config.yaml
n_layer: 9
d_model: 320
activation: "gelu"
routed_scale: 1.5
lr_router: 0.00103
vocab_size: 7298
optimizer: "soap_variant"
beta2: 0.99
Below are experts of layer 3 (counted from 0) of a mixture-of-experts language model. Rows are named router (the router's row for the expert), up (a neuron's input weights, with its number) and show model dimensions 160-319. Each number is 500 + 25 x the weight over its row's rms, rounded and kept within 0 to 999. Numbers have three digits each.
After each expert's rows: "comes after" lists some tokens at least twice as common just before its tokens as in all text; "gets" lists some tokens that make up at least twice as much of what it gets as of all text. This comes from a sample of Wikipedia text that the model never trained on. Tokens count by the router's weight.

# expert 4
router:479510504481464506483484485470504531510484460481522488500494493491509472503497545536546504515495501519511466508510520466525463459490553508505512490525495514522469498528487451476522462484506446512441513512506550489452479506492508503527470508515527493490537514505488507521489506512501496455490484533546489496498505525487536523517506489528505468478480472509478472504482488515444487538491473516454471486512483519524509456533473455536487461516483490523530493519478462439500461510547518
up9:527503497516514445454468469496525486495484527513519452473537502519508528514514554503493483500489483503523484517522523480512464520508544506500524528489568517529531459484477503478496485449518483504497477486493485490528514495511517538548508503515481498535477509482539543502513552494492503482476493488491561536497509482517462494537495509479496501538461479482502537453462487531507501491535494500500493496493559530464540478533490493494518479518517476480516462487517534460495513489500523
up10:525491499501479520523513517506486498519506523476485451510471530458493496513498467506515459560511506487512486487488564503553547469494498493489465477511479484496520507536484454454506521502498515538471547488520519547533487481501503515451461463504497486509472504480484517501501511501471470554530541532475502550525540476477468503546514511501494497486447469501488521459461492515468499504501540467548539503500466464498499538517481511449490490519484524537500491509438477485509477487504464
up11:533499479504487526503526470496533517511510474464517526493481474533498525516499495504495500470505472445504516462477522473489497474531498567522492492494489480486497474532511514505494492472494537457510502539475482484495495496467498459537524441509504468519501518512531516528481468509534538474488497522486468526505494523508487494476522445536464517483521537476457446468526512506516487559477486530483513464499509457515516466521510415510513505487557527459494491498508500483492472490481510
up12:455515526509504499494540509524535497486481495492477527576510507524457531503488505491492510508457540514476493518525497511509526517480525446516516556515480498527514505554467492507471460512458548500519488532531518466501511476508479555474484481493471517484496525502503526536527509473517486493485500463492544505514472494496503517516492512481505482493487454494489507522486447477489496501451531498489488516477522536452519498523491513511556503542532528497493447532461492525508508499534495
up13:485490474453523449491538507479485507532504495528525452506486495533492505489510480500532481452497487481466511453499502530457489547485558506454485532522507517519504485511504513516517485474487494466515525544485518473484459436446531502480517479528491471529454494486509511501524506502518542489480479498490473492512545526511484470486494512498511482483443503486458500432524518501510485525470497479499515472470517503508539479519534463503517480498496408525505478542517505475499505506518532
up14:510502538511519466484503506487524466479497459503513477469503507492528461500542523555519518503492512502510495488502505520515511527477511533471521530498500541527482458510478505540520483495467512545503512469533531512488477540506491525489547488513528528528498512501537509528533540480516552504495545514509474518506523494506481483507440502505490527452551505483526518533488466508492539508488499503515482480474532537517508479522459514534466501519517485537453513428485470460456525448542476
up15:504500494500490500482528492529476517483529467486461464488493505463517537503508470523494495472527504472523509507535534513521486491511485518477473499520468493521505544515505478489506530505478496482504524476510473531469481470485545469507465473538523507500529550516565509474519439479473453497542514495499510515503531502504511509478500514470463463527544497528479512496497540486482469506503500503542502492510493496524507493516475487486510533536498474493490528478455535475532450503529492
up16:497465535503524466495475499514484510537497477496493488490499502495543527497486517518510493524482483500456510473479520461534502464523500469479499531527506495499495451490491528502478480519521510499493495496487524540489516486484506471509516459535515522512513461431497497503503490504481478506519497480461513514528481517520521560497488488495551510452456528482463505492488545493469548472497523468547484445510483479476505497485498483486487469508510502508505478494509479507505497493492488
up17:539477491542532526460526469508474460549525459523497484507459491484442488502507525497515483486525467541521466453491479448506489509476502502525495477543494478533507486500497485528504481499499463491471521483517529527521520491506528538539541485558485473515506522513521518478521532483480537502544531493460515485512515482507477488498512495543509523522492536550507466525468520506508459521482486485500516526496488539501482463520519479495481506494468477541497445468497510485522498489545481
up18:511526497506521508545530535501504496483503538522449526490495497516480486518517520477498502477496518525453492519471514470488540518523527511491511490523507478488542485479477449450540462486521466475444503530537474502491511501482451502499491508481498455465512493505479489490538535502539498479520465517542476486510475512499528533504519497504507495497506491481496499525520506555497497516471479525432477451450449556535503523514455446489529488536504477519471522537465509507502511508500513
up19:505492511503531489440480552524480484535476447532487496522456510461459460512522522537484501495487495472498504506471562514486502495501483484501499511531496501478539492505525469473478488434481529457505523490521469520549487504540489465525522497532516481483526509501519479475456502505498509473462528508455470509492542497492483509477481496534523538501497502545539477513512498491492470522510482506542460485476530539532498518513479548502523495484510499481475481525495483493529528532505496
up20:480466501530497501510467501482496542548499509482470515431521478503507519527518469489512553520488491528506521497512468494516530519483492517489463532508550503521543475472496488472499517498493499523477518502514516496508518482476509515478514466464454489497506506533510508490515478460480473495483490451473455528517504505511494527522504476512513550469514491475482502475495490521481507504514456489486494501500503465510440549496498466513510467476508512498505487538478480490514467472502478
up21:502527494481502484489502503490482491499478530507499485506486523491500514546517499506502478526504471492492483531489504518511539490518526526527547493530491509477478451506530475494486535485496558500511493493534485491462498477461471471532474497495504461567505529496541507461494469504471490520549468461481487517547510479485549464459538513507513506480482495513480511473473481524490495500491508532490515482511450452481468489514487508497510500469502540525490512516546478529503477507463505
comes after: "\n", "-", "|", ")\n", " |\n", ":"
gets: "-", ":", "\n", "|", ")\n", " |\n"

# expert 9
router:515480515502477463484464499490488536545537473445534481534479497469465530532510486524476528499502525551502433528500463528483486478510495509517502459531492492486508498528449483466514490503488495467512502509473510447487526474515495520470475512518524506458542498509513447509532462518521477496497463499492478485510490534498544526538468503478463538470550515502530536502484496508526483544484529522525481496531507528495514507481509514515493509462447513504563492507466491456540481472495528
up9:540545552527466478489485469477470502513523482520486497507485508451478499525497504436509486513508489500497461521497448527529542487521505535483502551522496465485469472455528510481483504520539539470488523517500486469507491471510520528486521481531508530492520538479534480456500524494507494486487477515505557523521520531476504528508489490532499523493508467441452487515444513489500489503529504460519480511520517509513513443490530525466503501509478498498458523508478513518505456509517520
up10:529468506471455531475478452522501519507543512522497481470512499491536522457537536497470511512496518539490482494466442490466517526488501511476520484546483502468524514522510498484513474527526535460505480530486489524499520479531496486512500501522501561518529505552499489476495458562492479516514480481495534522477470509498475500510508473486493479484528486506466520522466492454508553544492494501488494474484527475475440564502496479496476558531544482513490502518511557521465520488468484
up11:520537481513537494492503514565477480483520549510464443511511511474522461516521531505507521531498508562515506501457555498472517452510476512510508516517527452479509506488523521471482505521521509480500489474511514499512489543500524514510520532481503461540515477479550481486516523504508514490464518531476531472465541460460479532518466508522501515516504503482529526450486524491527529498486503523529519495518511460486473473509520562468470461519532467496489507485465492460522470514532512
up12:485514491538468494511516455502498529491529505462492488526507511457505533539511477500459536491464460463516495540453462532508501525532492518493500493520484503503506557512506531441528480499533544516514472443487439523476518512486526471505494513505564454478548535494514508529459503508517482468486501525489485494513546511489512519530480516503524513502453516502504511489516530482512494486507465523484495509510468515542549496491522537503493441506485510499498501519474481481523493511542518
up13:476451496533537504485499494478499526500526491508499506489491477507436535540514455492523492460474494547545474534465481513484518475508464501534524521536473534482450490519482512496512515482538492490515479526484515494459461475474498506481473514547477470480522460535548454508514502499446498494495482480506514485515477523504553507525517519484552522521514465491503497519507509509499521538503517434504520502500516528543517506510510501522451543447490435455490479516511516477519465497497507
up14:516489497473526540509492475509516475461511492514520519510514478427452511501483464493506525518514491522492488497490534495494499512524490470522510477545503493506506492518509506472493550495501452502516495477500491514473507516495475473516504521517517522503528462509492463501481493518455477569468441446540493493500527486474497486491497501497498474486526486504477490481484525523486505533517486470502496528528501522493471483517520527508513472468519466518493471536508495488490503500521516
up15:518489515522518508472485518482548483501505486483501481527488523520499511525447529524475506502530469561478509493551495522471525526480530466474495508494535517470511471542492533481510495539557561474478547488473495456476517531497517506504497492515516525507469511484483503534483483490494520496515483492487519499467517508479479468485513468470507500473523515503467491469497503503470494524522527488498509417506518514492528516497488477518478518491468567521548484530528495493493563517539462
up16:504500464555514500499545518533473503484472493482502511479537487479493533499497462503494483485496516547515518535463459538523475503526521510488489493513450524499492449509489490493501534456523469510520499469545477478489555519504476485496513507494486484522491485519494494498504499506519490492507497495492516488504530454470481473482468479460521476527514486516447496498485507516524496564466547497473456473511506502503510502512467509548500551481464465465505500494482489478465482503521536
up17:488534487507496519503508468525476500480471509498495524509494492463460456534489505523548525487493508515478509523524501503492537459495499485553484443515521539511497520519485508516501496477516484513542458487495457504518518527496508470527469490492528487523487540547532499489496490518500477502498518518516524470517539503464494507496476489515515496485490494439482534493490510546519506549533495514514523524466500484452488503536503467530481492468543475500507527499488465429499458508488540
up18:537475495513560542493489525531501466451520482495503496461516479511476508504510536507498532498503474505506513543507535480481512473500503544514477464492545501458501527505502515507497556497495464458517510467498487473500520483512480521510502489489500514502498471492477500499505462535543504466508484487501484504449492506495538492473509441540529498525461470519458468500472501508487502528532510554481514476465494511525548503484493499460477508443475501474532491523485499460487446557486509
up19:502483471519500503508530456502497550495489422505485479499505469456488535484490503440504512466463518515470488495483542505484523469530539525545512463555521502499495488494478479474506534497502503474559500507498539491489508489515486485509553506521512511494442507504530478494524485510494522481491490506454477510505503486559537507510516541496459472514486512469503480505515519495509483510468482547473502534546480510510557489506469493504512496476488525496526510457516524518542468465514505
up20:511503501506487490488531483459525488476470528511491508463542492489519490495511488473557492476541470489500512464501532494544483494485513519489477496454518514506448513497536510493527484483503470519497488490512479511503533496495515494470529475464504487495464467501504527454536501511542502537536527499518493510488481480447478549508520523484491505528536491502494503458507529533502506483496500492523512459500513515497483480533553470560510554451491511468474524486462503494464532534470526
up21:493503522503533506520450499506528510526522502471499466506486481484512489520513534521497528484532457532470511511553474527511517467478498514458497492552482490465513488522498495521495481496479468540444509493468506503536509479488460488456515441499517506443513513519541452476446492507505524495497478493486480541485519519474453581513467534493472481489501500498532482537491502501522490477498527479504515520482472532496512508491526489573496486516535480533492482507536513522536525539480493
comes after: ".", " ", ",", "00", ":", "10"
gets: "0", ".", "00", "5", "8", "9"

# expert 11
router:508526514458472471497510503541419535440456479495511507497512500542514503512476517504494521553511492537463469493492460505490533513498499517527523462524436475499475504493457529527492516473490489471435522484519546468505489465494514500470475515518505526452499526506519460491529470539526480488498504520485482525512470517507499491552484515457486518499486471465496528534514476502509454509489516464482477475465509478522498524522491417494582520492500486488524504527497474502498494464501526
up9:523524482452519527474512503506527515528493498435478460522486504487499539472499541467497534482528506501479495507492488487476497479518525462480457515550506528492498523503455531512472516506486501516473484442509465504521465504517489520485441487478473542515482523464463497467499514543546485505501514505519468514462494476532480537527485506479471526493467534483541529493522502517480482497514543510459484544496486487496540511504497520537529480474526518504467487545488525444522511525537531
up10:493503508459477465501534505504450484520465549504465459532498461487490500506545485489461475563501534487496487522535518499517496491501469446545508509489515525542561501496447526489461531469504494513507531496535536506537488477496504514442508475500515438497472490480455479504485479507478522455538509547551484508510501497474507505532490526517508495502486480461524513502559468484475417484498499519481507523531558483479497508490464509505487515482499519489515500546477490480471476537532522
up11:525530508535492486521522526508517481489508469552462533491493470485491512466521496489499462502536476529521499481469478514496527497465547524520478528522507513525512485503496562531484524509481505506467505516494513524508442531475472502476454489501522483487462465527475457481559484499527520495538484515564482495520490520493535496500454496516471494520504458465490495504503500522487504497492499525507471483483488495445534536518509520514515514476534487555511518517477506554481489503466462
up12:523513522490455498488509489468521462520534521509456498482454476477490492558519493479546491471459492500460480508503502530536450456519533535505507534490483485506457493500526515471501453540494510510505521518516520513504480531542485514498508520482465495451514438499503548492485503472508501513487473513533493461511509431487512525497466484540486542506517506542517543531472492504487508511476548519540505492486504520518505513508516506517547499483481497506550494474474475501488469491490546
up13:500516513481475476533522522513528490530523504497471498504548465471480522488529487533523488525487482483482486529516515510487451540511513520539509496518499526498504548452535509511481517489463531500494490539467517508495486470500521516513543505464544463544499524483506459547490480483498533509461525471547506551554527521543531512502517529494539509505528455527475518524521504515511515453537495493481497475527491524528483493501494486515480510526484505488479501483479499498461517485468496
up14:533480485501527483467499505499475536472512498552492494526502490511490525533467492480496503524504540503541523448472529511497481498535482515484512541484507485543497532468480535492546522493498506499553521545502453518494493455521514475474497519502481517467473494546509434481547493535543511463503490479480511520483491453503500490519488528537510481478472495471464479519554498506522501495540506466522512481531467505516463523515438494516519512534527522475485471478477500516478504507524518
up15:512482521546517486479510445515481502520504508451502461472509504468511557498509515472539492492485528505481494496510485477512481497506512525458521520506497497508492491553476546477507517479542500504472484537510500504496483525516553520531505509512514489485549505513516501454521511529524469536553510532486494479508502512501498483509544503527491492472450475519490470488503520518505476507478506517526492484493537509486548499519451537501510485477519527416480484515475466488479475457465541
up16:476492528517489469502503455551488515509511519512486550548526490505451546485522489535505471463542511555507529525548476483536488457485468480492482494477487502479531521489496513511484497474472501552479502493534532538515515510512472538517493460518528520483479493495508507533510473526508519547511464494518522460484483509456490503485531506542489479528465475494477521484515507522514500478521473555545454511503522522495484521526528482523503512513489497454503522471481521499482447499495486
up17:505498493484499515476514539509491485494470499495465540471520483479471526464514491495496525530552461463503533488515518470492455524532505526492523506539526489508522478512501527450463513508493510544458575535486478536514513522507500498496483503526512530493512477453529500493482508469478505508510538480499483527463497496513478500495486519468501424501456533522531507497495517472548485504546495521552534491519470439527524523454518481544517502439490514472520496520511548523516531491513566
up18:502504492510483524462508530557505504478492485512495491481499473444523504484487504495522476508431482448541517505493505523459476472522503529475517495493512507526498506485526469504485474452479478517516522549533489502491543459491525515512540494483493559526550480478486563499516523535479506452535471539502464498510469495496493512500498472515485489507526523506534570474475510497527513532518494482499460482516503516526520501503501483481480526499552487496518468497453534493515536494518539
up19:492478513521504489506451466442515504480467460501465478509479488523490489493502539479514517500526505518473509506496514510501507501551533472491484457488487502512489575501473505503511539495490528539504524475503502522520496507471514469528499436505523482473477545551551514548499504484523483486525474484508489470502508511492480479502514465502477501486503454497462503480540485508455495485527505492515479497444522512490483526478523535478479482517563510503470497510485530465497484521484516
up20:521535521481467515460428512500459526472530520452532468487479475549468469492477511502509512529472528486542489484489485516510540512524514482511548507480532469491491506495452501506519488521484472457484458469448525475505453472491456503451514494516524460472501514469550476501511459520465499494523506481489517530488480470458488557512505461501465517470488442496503481484488513480504495515523488497507465476493483493495497506478513486483504478483505529542526500517471504556506544510495544
up21:507489495501491500490473524479452502484540476487493484506521500513483493536482484478479450543473522534517472452543485442523512475503495513537535500483481465543475529513529512556493504509471493517524517498486522465507487463538519519517517513501469532512510463518483512514513556486484464504485475547556489478518481504558485487518506467486497529506478499497543495511531530515506508498468515502482519464481482491511527510488498461511465476546539456441502510512498513490518495467473508
comes after: "20", "19", " ", "18", "–", " in"
gets: " ", "20", "19", " (", "–", "18"

# expert 0
router:522494500502484482501493514490507507550512483473506495505512474494484506506505501499542480508498493506497478498470500482442476505515505546495493522503484481497521506505493503514531486508509473520524470538505549480490552485508530518509478549497541504474526510515545423482536493561486518449505446492517467487499464532478526480509493535497483493488499499493520508527519492514524480509459538535548492498485484501520533533502468544524543511448464513474568503500497464497546503502484514
up9:479536516479483560487530531490483497506496497534556484485528469475528482511529455526526491514451547538502523530490438506514490508490533476464501499506480494516473502509516498495494507464486515511511476479515509458521480517483489478512522495481527502467489537500524473548513451537510549465521472431478502482488481466483454492479501454467506489497500464509480484503522511509499475522516469473524500515504505507484486530472481492485460544474445492521504471479468505478527482506510486
up10:472529511520535491468512530506479470480476517476568539528491500461511522517484483469512511499467527499502501473495454497494516516482502509522478430526486453454467544507544506479534543511510496483534485492509487475482486481460514455508473475464499486491509482515479498485489550503505488521510500532456507512504521482500516463473474495499524480514488499518510540537466509523501502471513456475484514470502537520470508483515534571484492471500512491556501505503514484487496533527509535
up11:496508528513486477551456501505508459467503464561506490489488510537492484475496469511471481529512465452511542535556536434480495502474448480473486461479482500423512496414483483502487478473475487528536528523483451487476487507473494496486507490493500491491474512503462542516489509525505533506535487482549561487529518479521459470508543509469457506526531504499490476520493500480529489516519531495527529492483554529511497521519506504511486524521497513472562493494501523504499504460495516
up12:505478553504471476535517509476526488512479513519508517501454500535527492471509489511492498541513479506454491522477471457476508468526461507505490476511516506504504460492489500479501520543518488516480459511497509463512506513553507501486478466458474553514438513489525478505529530527492511506517518460535465481509494501492547489470542518520487525493521492462469552498467520558498514517450535500480450504540495523527475511484488491470520494524459508505483472467527490516497503493470493
up13:509520496440493512495483469497520521457481484490535471469509531525474492505480494490515513507487539494472486500492455477550495502493527466510482494507497492521523466493479512489502510486500487538543467501449511468463466530445506475482540482497519528506520507530541517500535502499457489470477521497522473464503569520488472527490495516514468503507515485492506538484501486492494463517475512487511544474528544459502464499489472473485496507552495511444505509491489472482514522528531553
up14:478575530522489422484483461490487501452445531494540502500482495505489476515483526504489471515445485483545517523501502512487528509502498534478500526536490443523485491521471479537508466502481532511515486519503480463529529523469476504490520523492522525491509519483500517527556498523512460468491434475485497493515510492532510480501503517527516504445498488491538496503493506530444513506511529484474521463492542565502470504497519502493560529498538531489478569481535474483538470520517485
up15:470522493513465465488489519517515475505480516511485466488515483519508500500477510461510557538510513470533522495510457484531503466480515496500494493487436520480505498498466485529510551484503443504485512529498522502498505513517495495504483512463547479502510508451495539472515514472494539449528525483474527501534520487490505487491497507512475539522498471456521544525498434522495496548492502481461522496537474486517511516510527503528441488511512564503478516542440514490524476515442530
up16:505466449453529513508474503507461510512501493457531456490507517495529471466483474499525514501513520450497498504486458536497453503527504527519504517538557514492542509471483488500487550490475515456500551537481504500487496501468493500522493482490479487495514483504539495495454515508495474518533511480437518509521510505502504487512486494476498482525490503509519490500492483484446501495510473430527524509489500436492478498454485475534499493446497534517482491492468497517495523498531487
up17:464500528467489541473507520471459552495529496503493488457503495434516468493455527472514485492551452509525505506518478452540514496469493501499517480499502471518430512503527508487463508502484470494499494544519533528484490533474506511489486531520510499506474513542544486484509522464460488463481515526496517504478499491526499506499463486524516522500498582532536512517491477485466528562499470519527505479507501526515447488522531500533512513521513495468483502526487500490459520496470496
up18:482456501523534533507477515528483528442431480489516499519503532512484472473494486473506512467477513538499491510538516506502501479490500537482506513510474508472510492543486510541507489503485502490518553488531478518515507512503461517516466480546478507483516486504487488535549504511495468503486498504523506477580431534527497502475485458470526489482504502542459496521524507488527511479504521486502512482462548500492535478505476506461497503527470510556492516524493499496476501468538567
up19:516464493506481482485513506530534483516515520519509487512539538507531489473516503504501512493493521543490456520528482506496524497489489456486509508512493499520499476525473516456480505525519462510478448499506532441522484495488503552492506467518511485517515479517480495484511529501522507485497493485494505519508489530509490460534504500527506471555467504466489520495494498498488491509517485503523497499482513493493522471505485543502504476466464502551476518486487479507475476506461515
up20:515552471540549484527504489517489464523528527499522474496511466480473518497521490483484505535506531504521511506513524476497481483538515494470519511539510471483505522480495463518503460512473478488480532514531515497526510500492478491495507508495486514509522439497560488487490486482503535518483501546506466464472499513516456498513503517508498512480480515528509473500473536507521519473507439526491482453484531474485478509483481516494511497522482504513529511494497486508485468485492478
up21:507544503509535539461498470499495532510478491528552506487529497471519478501530437510522502510486479446534453481482471514524461534541449503519479507484515482446480492529475484465498540484497491483504509488534499529533507486526477517503515497504510534505473478505537527509513512459501424534490508515539447530454508525480512495513482508491540496527494457526508525498461515466504495486491488498492495469475487477473515489512476494519464491486492518524442497522477477479496453498519528
comes after: " ", "–", " (", " +", " $", " −"
gets: "1", "2", "0", "3", "4", "6"

# expert 8
router:518477503521522482491519549476480434534460501476503453496480501536551536487445512511489457500481578491495510483500472487500486524516517478482504516519514523472448501496525520502497507487494522505486490467545534458498534499532488466493510489483513500483487523496501455528534512502501473504480500501542491446507508485462512485544523527516484508483500500509454488503504553522491514517504544503465530474473527492486500477491474520533512521496467550517503469532498488499487483506549488
up9:514520528497523456465577463533490528471488498499484532528475541470539479519523529457493467534495496468516482526517450509514538461497499451522542466536507445508495522499429482476502484485480488508506450497516525474504503487479522481517522500470509497502508469524513510525531516529496502513487519472476458487526547507499493482528496503499498546504474449491482469488482485500521508476492501463492527490551462472480479499512451499501505498483536485505436520545481512473520483468518500
up10:436473506530469496485453521488465501441538499481501466502517497524493495475514495480525506561475486486457510495463478527482499478508465506464545488487466518470561454511492514516519459504466497505513515513494476502474481485515499492504478507521553514550509517462505510516463532495504550507515529492495479494492517468495514499557486516490481500475467504520459512499501520488497509518482516477520463504541522480492532504529467563467502469500462480511495466522512517474467469486485517
up11:478469531481513511495517490499503513519514436536457486482474465488469528527510496529489500526481539486456525514477489479481464514548463475458470543526541518540551502499478487486483539533519481551557512470518489462501519552509476485500519518532476528466464490486447496528500484502506512476503478491503480478529481488510483501468504541460500554491500490460492548518493493489537476515487514486495485504480490499491492452492491457531566509504485491518510497510543499488514487524484472
up12:501471518524492507508475503508515476490491507510497490523530537467512521520479510540558489500530541470498490489492472498506507478461513475506519494540475499528479526502453504480532523485522475495510485498504512468505498494542494525513499485499504485473507544508480459488486488495536525499514469510486477459540489486544483488491495465515479529483511519517567483477506521510514505550479554512483486450512500490500487505464466496474452525512511499513557530483505538479468532532490501
up13:552558496504446457547512482501471494490493528499495460509472475488508511506481533463470516499452538489509509514536491527462499489510566496514534532511516503534461484473514497530519476491474485514474454534520512491498479488510496473504484469506521485466485508531526480534520520507525483521521548525497465539502504490495506470483492484481468482522468476514482505506513495484526485477478562513495549484501499461540494472478481518484472511516481510504516550460500493509538533513502493
up14:498503503520492499490511480532531494476477508504542499520502465491484467465516521464499534562532513574488508466503421523503475507493470499513500520495491446489493508478513508556514518463488468493488518478544497507494464506510550468510546523502497529501489503488510469489499558536491508459484535487514479527477499572475529497501511503466523516522504523486473492497470538518560457502525495495500511498512498478512476503476519490524477484532488508472483467503476509485517475512515491
up15:534549529520525451505539520501520514470448516506496510490554492506505513499537533517496526484447485502424475517477485490463526486467479477551457471532486471504466515441516478512558469491497504465485466464538466471489502461492492452479490477513467489480479495497441488502515476506515476492467517522491509492503521494532530514485464494478476522499482503513478504484535504484490464495502526492465513519509540503483485495499469469497469492546527507505539513539502488474499494502522487
up16:476528529527480526491523480504518506503457535464488510510510478463473505519453570469448429483533523517539449529514513547504489522469531474491540456500498522498481443531485449522473504488471530524484514475524505494539491525470507515491495483485492483459504548495503508512492519536510483504533521538471446477500474527498477489505527484547457474479508524496511505506535534487465483479482501489514501520489537481504516514499447533527504498444465486471514496491517481515499470462518490
up17:496520515471497506508514445513542504518543452482508482536509505451499468514483484520501517502476542485505556494484479515522523482505497471460519478529494497523510469490507477477521448455521545435524515518497443430516507476489501474493487503479487485486484511486522479492478517529538460493511485493492528524543478479510543451492488496535465519495492522522529467525481550491485496500467510525506486490499515469498486534515542547505472456506471498514492483523525517474516468499498544
up18:514528498528515494491520491502453507511506489461484482487496512556489545526482479544527494471498502499484487500495485537481514494500512488525565490511513468512511487461527488496433495456530487488515530516510472518450484549498507503510525489537520506462478510474495450501505500528479463487498553509481523515460535532488524482507549527487487498483489507505505467505512503558542530489486497496489515487454522483491518504505501482486532524464497554482518482533463533492472511421451508
up19:473506460471507508523512522492528483490493467518527482482469525528486509473561517522465464523473527490507482516518484498515572502541491488475470487545513508483501491516488515481488437491513492466485501504458480472490456550523495468462472509525547477526510525485490501467533446515480522509510455538497513495508475534497532482492475490502526490496500488502545455512484503446493484514510444492524467483475475497473475523571468532449485528542509529505507484506500504515486481545504488
up20:507499491530473524524512488480491523496509513504436459462487490476510484516519520455488520492484507474552494517516542521494486510513474474517495518554519492548500528521486490507482499508511540483512511461494541547474535494511500496491516497487466495455482541484510492438523508504458513459505512504510497488503518447529501506499452492470505518543547478516471496488488482519488504498500500467505488503466479458485477468517498478505460486474482513529447493516535523472479541522505523
up21:497490472514519474545505536492509477483485476518469507515536527504498507534484499529513490510486523500436497579480509520483474486510493501513527560464485499531576491515512493510532509529507490522527519529463476497540532494489453515501519535509469495464511494431517488500470521463508515516507498483483506538520512495524456498474535466492470492497524446529499489492515483508480527542524510529553577530527497486498493465458462464474513478481500484511502462464504505514509484526533503
comes after: " |", " |\n", "\n", "|", "0", ")"
gets: " |", " ", "|", " |\n", "-", ";"

# expert 2
router:484490465463522527450459506486496508493510468488529488531507398528519506525482500501474440485519539526527485510516487456472500505507534494491518472493508526492498504484486507490484566498500486510469512466519562471507497485542505483487479447496528469510438507476523465507488514524504515476499475473515513449516506513500489458490519507491501546495472484482480485494469508522498475483467499520537516490551497541461488517485512482536526538494499508509521521452458446495544509511531520
up0:445518473454525500552476438508487521492515506515477494538490526527464514507568510488504497528496439536523500505511550536493479495543526506519523496510493404521437481510512511524499502536464510522497549533439536518494481521506514497537483519488501495484495511548509493492507515499491474533548505515543527490508487509493496486510515502497513479483495458534509488492494507486472554459502551499517519503447473499515508551486504478492505544570490498476507519482487470474481550502509539
up1:523509494530493475502493530494501485505493529499527531472478505524520483525496520515522488501441501522503537484432510465453515515517453504489502497532505503487518497489551466530462480461494516512544541514491509507526488537512470496445484498478463515520481525504503499502495501507521498493483504455503517470469525504532525513551524480565481498466506473487508497507526510522477490539496544531501517488494526514486521524502499447492537489495509511498469529478497553491513500488463466
up2:483509543509473516457491500546524438525467509505465550494517441486488499480499500518438499476485491546516538505487498470502499493501504480503536522514497496471475511513512496528476524437551472489461497536502508517496475485529430475449518491526540530526455500517504440488560516518497554519505526512510508482469481457487565478476515485522515477474486514488514537502494499487504526488492444508525491471502525482478499500485477461483496496443507545485496467494485462496503514516500488
up3:513480498518533491477517476510525466508572504510471472484484477554482504585483541529484529474486521479462453542506494472484513479547471505521539522483555473511516519480519554518531483467553491510511508483481588507467551505505524495532473506540489520496489539510484466505503492551494500480471477491528527503481433476483494482496500490528480464488494499555518505476514513477509509459481500507514505495512503531523501542488489524465513513518496512505515499528541521504535535511473499
up4:495511475442500572533512485477503502538468523492480486499517484466468514503504513513531481478516459504495470449477498537497503460547509518542499492569496471471516474526517495515493494506483510527493563465497516550540521514520496524496503488481465515498512481519493500509517511522493482506536514469477500482461467522544486455450499531514522454528509517471468481469486531474505475500482472491440525545528477501493529584514523489562477489487491524529453506524553483504502477516472517
up5:525536534499454484499511517533443503445488485474506484477481492528523497485496451514540495490482454516464488548539485468454469513513503458466524532487484491484541516526509523538488539487481524505502529483492525512519473484515529499496466471486439531515530497487506533477492501462477500493491477466514480519463459519501453527467500500489504487525437483502483491532526523508503487498486480514492487491498524461474505508497468502455529520538492539498524508463487480459473480462528484
up6:462542527478473482484496533507497513475524490523461523480533450529524432475547522502492520512476485541515505528500482504543452487491498480504469478507429462474481472521506560474490492509499492480505518514521533506546514491529497491491513481501501504516509520497520494469500489518528484486534460494512498514533509512545510529506496495481494503510464463525531572469500501538521516511545474463472487537489494508490490490486521514537522544470493493501476515451506493495490487524482483
up7:510507451480475511472526473474524509499483517535502505518500547515496473482499507456482511489493482530497496467483496472498518473560546515547538471519529512537507487502478483512488458478500498509550498501484549553489512495507469513519496472480476475496507505461435496519450506510498494505521493522460498509500498496493529501527538473454473541519453539456484465469533463477510458507532527516460501482565508497481444513501473471500514515466481465473488455482483512494510529502483482
up8:449483501496498492463537505491469473464508496559526547488528486468510538502469532482491485538511497456477554496489473502490484455536439485500507515499513481504512477532509507483506550495523501464518527488469496511522504446471497494491511531517493489481503563521545509524532530461452503491485476497479510519470465478500511483498473479463537522515494493491482493534525481486502503514452540474519512501507507474509538512511466510488460513549534559519537512471530531480459474463491501
up9:485512472508477459509471513530510503537489498537514495507472504526467497544530513461486500502500507476486457483469465521507503514517465511510516491545471512494521501461482474549457491450508491494528547494529491482492482488497490472490492573528505474543465514460438477469494531519513506467490484512508473517476465501468459472497484497504502512502464550481519559480497440453455542548465453507539507512486491497507448489506525523463474464525500506488508499522470497454504507482460501
up10:485506510440557520488502517477504470508492527491487530463521443527535489485483471499488500543524498551461552510473517483487535545511511517510534513436526488489496503453550496471535505527520497506508502492496517538466502501494463502463489499498518535512477504494495500455488492512517482541492484525490504447489519482489487478503535474480497507498488464504509477503529548497497452512502513522469489440477497479507496526485505509477532483460489535491486505477494494462503483481532484
up11:494524497480479493461486463503497517505492533544488489535475488491511513533541493531466512534518583502498471503505459464500516471472510510442534496481495508477536481521477517483496492504510450555521464455522486518534488482522467488513554476516492503485498485498497517514501482552496478494458510525512493544514493506468491497463519499539542443520547531517489489537530489468522491466524481499510472545492505509453497494537518539462494479489519523530485527525497502514513499452490482
up12:508528512497493446473566507498467478496493502513498491534504543483533470528544507496481486510479502514550509500478492507523475501526495548490486513539544490485497511485537509487487482499498431546532455474505495476493490526517514518514501482491512518525520518488472545482550495511459488440484516491493504505489469500457533506494471505480478516478494491497508488525449526510505473468538480452543494450478487456494509483507503523507524512480496512498465484478488508496473493471454506
comes after: " of", " the", " in", " for", " with", " to"
gets: " the", " a", " The", "'s", " his", "The"